config.yaml
d_model: 192
d_shared_expert: 0
activation: "geglu"
router_score: "softmax"
router_z_loss: 0.0001
norm_eps: 1e-05
qk_norm: false
tie_embeddings: true
steps: 10376
dataset: "wikipedia_en"
Below are experts of layer 9 (counted from 0) of a mixture-of-experts language model. Rows are named router (the router's row for the expert) and show model dimensions 128-191. Each number is 128 + 32 x the weight over its row's rms, rounded and kept within 0 to 255.
After each expert's rows: "comes before" lists some tokens at least twice as common just after its tokens as in all text. This comes from a sample of Wikipedia text that the model never trained on. Tokens count by the router's weight.

# expert 1
router [104 166 174 207  71 182 163 156  90  87 128  74 112  99 109 179 138 147 181 158 146 125 171 112 108 131 163 137 171 173 155 121 151 183 120  89 107 130 174 155 111  83 165 116 158  99 108  77 168 135 139 189 125 127  45 106 117 171 131  75 119 199 154 132]
comes before: ",", " of", " in", ".", "s", " School"

# expert 11
router [149 122 166 125  70 166 153 140 161 119 154 106 147 104  95 217 178 173  88 131 135 119 175 104 196 161 141 139 163 158 125 106 107 170 129 104 101 119 112 107  72  89  99 137 136 125 105 108 139 133 168 113  97 150 119  66 141 127 121 147  99 127 119 109]
comes before: " |", " votes", ":", " team", " election", " °"

# expert 77
router [147 133 157 130 109 183 117 146 129 144 136 104 146 126 131 174  99 131 175 149  95 106 137 174 199 160 115 100 172 107 151 111 114 144  73 138  86 202 162 143  87  99 171 143 146  86  90  65 112 150 196 156  85 120 141  97 122 142  79  77  96 153 119 133]
comes before: ";", " |", " –", ":", " •", " 0;"

# expert 51
router [ 75 145 142 143 113 158 105 111 100  80 141 128 149  92 109 204 148 147 154 133 127 125 178  86 171 125 128 135 154 121 158 119 141 143 162 130  91 199 124 106 102  77 150 119 134  96 113  60 161 148 149 148  74 186 102  81 111 116 108 107 130 185 148 108]
comes before: ".", " in", ",", " and", " of", " for"

# expert 38
router [ 97 140 189 130 121 169 143 131 101 169 160 125 142 109 118 151 128 129 136 185 117 121 114 133 141 147 169 166 109 148 197 108 128 115 124 146 106 169 161 146 108 119 169 170  88 114 104 116 102 176 139 154 134 145 136  97 105 136 120  71  72 157 112  99]
comes before: " ", " —", " 1", " 0", " 2", " USA"

# expert 47
router [ 87 104 155 143 120 171  95 146 106 172 169  74 190 185 151 205 122 159 128 129 149  73 180 177 138 193 128 118 146 128 157 121 151 123  99 127 108 147 120 120  70 115 131 180 106 146 113 115 101 140 217 154 181 124 137 102  91  97 153 110  51 136 121 133]
comes before: ")", " |", "\n", " (6", " (", " (5"

# expert 23
router [ 87 158 155 117  87 124 152 112 110  97 168  75 149  69 138 200 153 167  93 135 117 141 181 115 123 151 156 119 154 130 166 125 157 159 128 146  81 195 151 145  93  61 142 146 146  61 126  93 137  91 219 125  61 181  62  79 145 150 137 152  64 190 127 117]
comes before: " of", " in", ".", " election", " for", " and"

# expert 37
router [ 78 102 147 148  86 122 104 150 113 110  85 100 166 104 140 169 150  98 162 168 104  99 137 125 143 180 168 116 184 142 126 100 157 153  88 172  56 132 149 122 128 100 178 108 109 134  90  92 123 137 172 159 115 147 137 116 121  80  91  80 111 103 128 134]
comes before: " |", "/", "A", "th", " (", " census"

# expert 63
router [ 53 159 166 144 122 146  87 119 139 122 111 156 152 123 126 163  93 106 154 172 149 111 136 120 113 152 133 135 172 104 173 129 132 175  77 144 105 149 154 135  96  62 120 147 135 135 121  68 144 170 199 132 117 163  97  78 105 112  77 126  71 166 158  97]
comes before: "-", "|", "\n", "2.", "3.", "6."

# expert 24
router [ 94 182 137 121  97 112 157 102 108 112 170 135 138  97 122 210 120 119 117 112 115 151 118 102 116 104 130  92 148 156 187 160 192 148 100 113  92 136 148 156 154  86 113 151 170  83 119  60 190 150 208 144  75 179  77  92 120 155  70 140  83 147 100 150]
comes before: "ing", "ed", "s", " of", " to", "d"

# expert 46
router [103 127 132 132 111 137 129 131 109 138  91  58 173 118 125 176 146 165  83 140  85  98 148 131 165 212 203 136 136 119 119 113 139 144 130 157  77 128 166 120  84  93 184 186 143 143  90 126 155 111 204 152  94 149 168 136  83 104 137  98 102  95 123  61]
comes before: " |", ":", " ft", " years", "th", ")"

# expert 8
router [106 105 130 161 108 168 123 151 118 103 158  98 146  92 101 184  99 115 177 139 118 111 116 142 138 143 169 143 116 114 208  94 135 148 102 162  85 129 119 147  99  67 120  91 102 115 104 101 105 163 151 144  91 186 127  72 146 123  68  65 110 117 183 121]
comes before: "\n", " The", " He", " In", " It", " She"

# expert 40
router [129 113 149 157 107 143 148 134 159 130  83 101 107 120 110 205 174 151 112 127 115  87 104 107 131 202 169 167 162 134 107 115 142 168 148 149 104 135 163 109  81  43 168 170 116 145 104  98 166 164 194 136 113 153 151 130 153 115 136 121 114 123 127  75]
comes before: " |", "N", "W", ".", "E", ":"

# expert 54
router [ 73 186 122 174  78 139 159 142 125 123 128  85 195 173 140 169 125 152 103 202 122  87 194 131 151 153 145 172 163 175 148  89 159 125  68 112 114 101 127 133 108  81  99 118 131 165  74 139 152 146 123 111 114 110 118  78  79 137  89  89 124 119 126 124]
comes before: "\n", "|", "ung", "ō", "o", "i"

# expert 45
router [118 173 198 154  90 131 107  96 100  97 174 118 120  92 126 194 188 158  95 123 140 121 190 108 130 139 126 129 166 173 175 169 171 178 108 110 118 143 151 128 117 117 128  88 187 143  74  87 189 191 182 142 114 178 146 117 166 118  67 128 103 188 110 120]
comes before: " to", " the", " in", " by", " out", " for"

# expert 5
router [108 129 175 124 125 161 177 131 116 129 101 112 172 114 100 183 125 173 128 110  94 168 142 160 143 130 150 128 153  88 171 137 107 176  94 124  60 116 171 131 120  75 125 147 125 159  63  97 115 152 175 164  94 179 104  90  89 104 103 108  92 109 154  45]
comes before: " was", " is", " has", " also", " had", " would"

# expert 6
router [131 103 142 132 105 197 132 189 115 101 149 118 167 130 136 187 165 108 131 161 133  97  99 141 174 169 188 151 125 148 186 109 133 147 108 111  75 132 154 143 136  72 138 149 126 106  58 101 147 195 159 141 119 112 142  75 129 153 131 113 125 146  96  89]
comes before: "\n", " ", " 0", " 1", " Team", " Votes"

# expert 19
router [ 87 144 160 132 133 209 147 120  95 143 149  80 160  65 173 170 104 154 135 139 172 165 142 109 153 123 139 139 192 155 183 123 130 132 115 171  80 176 163 131 133  56 116 155 104 116 122  98 180 124 168  97  82 124 128  68  87 132 139 130  79 163 144 121]
comes before: ",", " and", "s", " of", " rock", " band"

# expert 65
router [ 70 156 193 140 142 144 164 120  81 112 173 116 139 123 148 193 135 144 151 139 126 126 158 132 124 143 170 151 122 126 171 108 146 161 126 101 144 138 146 113  61 140 187 118 135 146  80 108 182 155 150 126 131 146 123 120 104 125 128  48 122 188 160 108]
comes before: " the", " New", " London", " California", " South", " North"

# expert 2
router [102  76 145 143 151 188 128 176  90 155 175 106 164 132 148 165 130 138 137 119 165  82 125 130 135 199 174 155 129 162 140 110 144 175 139 105 107 113 144 138 115  95 145 175 147 139  66  94 177 134 200 132  67 145 102  84 166 146  84  65  77 210 171 106]
comes before: "|", " ", " Total", " 5", " 4", " 1"

# expert 12
router [139 122 153 125 111 174 116 157  98 141 156 113 153 137 131 180 112 134 201 133 110  93 130 176 205 163 139  87 153 123 129  93 112 131  96 129  80 188 171 147  91 106 177 137 121 101  83  79 116 135 208 156  96 113 153 101 102 147  83  76 105 147 120 145]
comes before: " |", ";", "er", "ak", "r", " \\"

# expert 3
router [ 57 111 179 152 111 146  99 135  99 154 131 101 159 163 136 159 107 106 174 145 103 150 146 107 149 150 184 119 135 124 178  84 160 142 130 120  68 119 138 127  84 116 171 112  91 118  82 137 177 172 189 125  97 178  94 100 122 151  87  61 102 173 163  99]
comes before: " and", " but", " which", " where", " he", " with"

# expert 67
router [140 119 156 122 125 193 120 154  98 148 154 102 163 135 130 169 118 116 204 127 103 101 125 189 209 164 134  99 166 121 149 108 119 146  97 126  89 180 178 137 104  99 182 129 132  98  85  65 120 134 206 158  88 127 144  98 112 130  82  75 105 150 117 137]
comes before: " |", ",", "s", "moor", "y", " to"

# expert 13
router [109 100 169 168 103 141 177 126 133  97 108  79 166  83 124 198 143 111 149 169 134  96 124 117 103 191 169 161 154 123 149 104 126 139  78 108 108 136 171 105 102 108 201 158 135 114 119 113 152  99 174 165  74 161 113  54 127 106  86 101  77 157 113 148]
comes before: " States", " Kingdom", "S", " Born", " York", " United"

# expert 73
router [118 140 187 104 128 167 166 150 118 130 170  81 175  60 137 181 115 122 153 180  99 140 136 116 186 162 151 120 151 138 177 115 114 139 106 140  48 136 135 132  84 102 139 121 118 130 108  85 112 148 179 110  96 143 104  97 131 136 102 111 126 164 145 115]
comes before: " were", " of", ",", "'", ".", " are"

# expert 7
router [107 113 182 170 137 172 151 150 114 106 117 155 199 106 143 163 109 153 119 155 124 130 123 141 130 180 174 144 146 168 153  89 177 194  76  99  93 133 114 114  88  68 146 163 162  69  67 105 169 107 133 136 121 155 124 113 119 145  70 123  99 190  80  95]
comes before: " |", ",", "ley", "s", " (", "man"

# expert 14
router [ 94 140 180 106  73 142  92 108 105  87 163 111 140 100 130 187 111 177 142 142  91  98 132 114 142 127 157 128 166 107 201  83 176 152 150 118 100 168  97  91 118  68 119 131 148 149  86 103 185 170 148 155  97 225 114 109 147 103  62  90 148 146 162 123]
comes before: ".", " in", " by", ",", " to", " on"

# expert 9
router [111 120 156 127 145 203 122 129  52 147 136 103 171 155  84 189 137 124 128 162 101  99 135 102 181 196 177 177 120 144 134 131 139 153 150 109 118 130 110 140  67  99 149 115 104 156  74 128 118 173 148 162 131 125 160 106 158 144 128 112  76 123 109 115]
comes before: " 1", " ", " 2", " 3", " 4", " 5"

# expert 78
router [ 94 143 170 131  58 171 116 133  67 127 109  93 142  93 174 167 120  93  82 137 116  81 102  86  98 191 126 134 145 171 161  80 213 160  74 133  88 139 146 149 133  57 130 149 147 157 104 105 171 131 184 136 108 133 127  88  68 125  93  68 137 131 153 142]
comes before: ".", "N", "S", "1", "U", "HO"

# expert 27
router [104 161 181 101 152 147 141 130  92  69 169  95 150 145 169 195 125 123 104 109 131 173 161 141 116 179 167 131 156  92 194 108 145 129 131 103 138 178 139  89 111 110 144 119 138 140  76 101 155 150 131 135 126 154 136 113 138 124 104 105 129 191 160  78]
comes before: " the", " a", " his", " this", " its", " addition"

# expert 41
router [131 121 149 123 118 174 116 147 101 135 157 115 164 136 133 156 116 116 201 139 104 105 140 185 210 165 139  86 161 120 149 103 124 139  85 132  90 169 174 136  93 103 181 132 130  95  83  77 122 133 204 140  99 133 157  97 119 146  85  86  91 150 122 131]
comes before: "\n", " The", " He", " In", " It", " She"

# expert 74
router [ 76 131 152 161 135 151 113 169 102 167 112 114 176 131 153 145  96  91 158 155  97 114 133 125 136 146 195 114 115 147 200 128 201 183  87 119  86 118 158 111  86 114 163 131 109 148  79 133 165 143 202 112 111 149  95 128 128 143  94 103  95 189 166 104]
comes before: " and", " which", " but", " who", " including", " with"

# expert 75
router [123 109 179 105 129 188 111 189 108 145 136  72 161 128 153 187 160  97 160 127  91  80 164 100 118 136 155  98 151 146 157 137 135 146  87 156  97 146 147 164  83  94 106 135 114 142  47 100 109 156 155 144 154 154 159  94  56 135 125  91 113 144 163  53]
comes before: "\n", " –", " -", " 3", " January", " 2"

# expert 58
router [122 106 158 109 143 105 181 137  98 130 119 125 128  73 116 174 122 170  66 112 107  85 137  97 144 191 123 146 174 123 162 160 149 175  97  61 118 123 181  93 113  93 109 177 117 126  38 127 140 168 195 125 144 168 114  79 144 155  52 107 102 146 119  80]
comes before: ".", " the", " longer", " be", " times", " not"

# expert 28
router [113 118 126 100 103 151 139 149 131 109 128  93 160 106 141 183 117 151  98 132  95 131 183 141  90 191 136 162 128 132 148 166 171 156 121 139  62 131 147 113 130  47 148 156 157 132 108  98 133 154 222 168 141 113 164  77 132 142  57 116  81 127 124 102]
comes before: ")", "),", ");", "):", ").", "/"

# expert 60
router [113 130 122 138  79 146 106 133 147  89 155 126 144 145 171 179 137 174 117 197 145 168 150 126 192 158 139 122 187 120 148  83 166 111  94 112 113 132 178 121 124  91 174 113 100 111 141 146 165 131 183 166  89 114 100  92 100 148  89  87 120 169 154  98]
comes before: " /", " |", " League", "a", " (", " Cup"

# expert 79
router [129 109 124 176 113 146 178 154 114 133 111 111 154 137 151 170 161  80 162 150 179 108 144 150 169 214 186 102 183 148 136 107 155 174  74 132 117 139 147 111 124  41 168 177 111 103 113 107 129 131 195 146 111 131 151 100 113 153 137  78 102 197 109  89]
comes before: "=", "==", "See", "===", "The", "History"

# expert 53
router [ 58 155 155 152  91 161  96 138 123 136 142  54 170 112 132 229 146 120 158 207 122 105 171 154 120 158 161 112 142 105 165  90 112 151 105 127  98 140 128 159 120 113 208 195 137 111 101 139 133 124 174 143 130 124 116  81  65  89 114 101 119 115 122  78]
comes before: "\n", " (", "-", ",", ";", "age"

# expert 66
router [139 146 117 139 137 162 151 138  93 103 165  98 157  79 134 190 126 165 155 152 129 124 156 153 135 127 134 101 158 140 195 122 142 125 145 110  95 136 188 161 118  90 132 108 137 115 122 110  93 160 134 164  86 123 137  88 103 134 104 118  58 165  95  90]
comes before: " of", " and", ",", ".", " in", "s"

# expert 42
router [149 141 170 118 127 145 122 138 120 117 176 134 176 110 180 180 116 116 106 135 124 116 155 113 136 157 150 136 149 122 207 104 175 166 117 111 101 161 169 109  71 107 161 130 135 155  77 107 140 141 184 165 121 146 128  69  98 153 108  93 106 127 121 145]
comes before: " the", " a", " an", " his", " their", " its"

# expert 43
router [ 89 114 106 155 101 197 154 129 111 105 133  92 127 111 157 178 106 109 174 158  72 123 151 145  87 183 137 122 147 138 171 122 133 133  92 147  99 128 112 127 100 113 146 172 139 139 110  89 116 157 187 102 114 147 111  46 145 186  76  71  97 150 179 153]
comes before: " |", ";", " II", " 2", ":", " A"

# expert 55
router [ 95 139 169 112 150 140 179 124 123 121 138 128 167 129 157 169 134 128 118 128 115 131 128 136 116 165 182 162 170 124 165 132 159 110 132 128 126 148 122 120  58 109 148 130 137 127  67 130 144 145 171 123 128 158 131  98 134 157  55  57 113 124 127 129]
comes before: " the", " his", " a", " he", " her", " she"

# expert 35
router [123 132 171 150 134 142 126 160 164 116 161 102 131  96 170 205 168 146 150 154 123 143 163 108 140 151 170 131 149 133 154  86 151 167 121  78  95 111 143 118 132 118 185 126 123 117 120 135 155 135 143 159  68 118 124  45 115 107  86 105  78 132 143  77]
comes before: ",", " |", ".", " University", "'", " City"

# expert 62
router [116  96 160 128  91 162 111 158  86 175 141 108 202 111 151 166 143 133 159 170 104  93 175 118 180 146 154 165 116 106 193 126 122 132  79 139 102 183 164 125  62 114 135 162 102 115  94 126 105 187 184 115 152 118  95  78  64 180 116 106 103 166 122  96]
comes before: " ", "\n", " L", ";", " 0;", " W"

# expert 15
router [ 85 153 125 145 129 163 129  90 107 120 112  72 133 102 109 219 149 114 133 153 112 134 160 114  94 168 148 111 156 154 140 134 159 139  83 100  77 124 152 115 104  83 149 146 168  86 130  80 148 137 162 137  39 148  85  90 131 165 118  76  80 154  82 109]
comes before: " of", "s", ":", " (", " for", " in"

# expert 68
router [ 62 151 143 115 145 172 121 140 142 106 139  84 141 112  99 190 124 137 178 149 141 112  98 148 119 149 128 112 174 146 179  87 180 129 126 104  86 140 168 121 114  56 156 146 154  98 120  66  98 107 152 125 120 159 105 107 113 117 113  71 108 132 153  89]
comes before: ",", " (", "\n", ".", " and", " –"

# expert 0
router [142 113 162 138 156 156 121 182 107 123 170 116 168 149 168 163 100  97 108 121  95 126 145 171 147 176 155 121 172 135 153 151 149 137 147 136 102 151 208 161  89 112 167 146 110 168  65 138 103 151 154 117 126 133 149  67 114 130 119  93  78 137 115 101]
comes before: " the", " List", " The", " Order", " \"", " Honor"

# expert 22
router [126 108 131 132 105 134 141 168  98  98 152 123 156 160 190 188 181 168 139 122 124 147 138 143 219 165 121 109 139  86 155 116 131 120 122 109 104 113 191  88 140 104 132 130 141 127  50 124 143 170 147 141 107 152 108  66  70 171  98  86  77 136 137  94]
comes before: " on", " in", " the", " to", " as", " by"

# expert 69
router [126 130 134 158 119 136 140 172 114 102 144 146 137 106 127 225 177 119 147 180 101 119 124 125 146 173 159 156 172 139 184 125 134 157  97 136  57 140  89 105 148  46 112 199 157  75 132 107 126 175 173  82 115 106 113  58  78 152 104 106  97 164 133  49]
comes before: "\n", ":", "==", " information", " career", " by"

# expert 48
router [129 115 166  93  95 163 161 173  77 139 109 126 190 135 161 169 140 104 131 105 119  89 153 165 177 177 131 125 190 148 151  97 147 168  93 145  78 174 185 149  96  75 177 137 116 135  94 105 111 150 183 139 134 102 117 132  67 108 146  99  84 176 141 115]
comes before: " |", "·", "s", "whose", " -", "Following"

# expert 30
router [128 125 143  96 137 187 147 113 104 113 134  78 178  92 132 184  62 142 128 139 102 107 170 104 177 182 144 154 181 112 190 100 125 150 115 112  64 102 171 121  88  33 124 158 111 107 116  92 114 121 191 162 111 184 108  95 120 140  60  89 141 134 155 103]
comes before: " be", " not", " have", " are", "'", " to"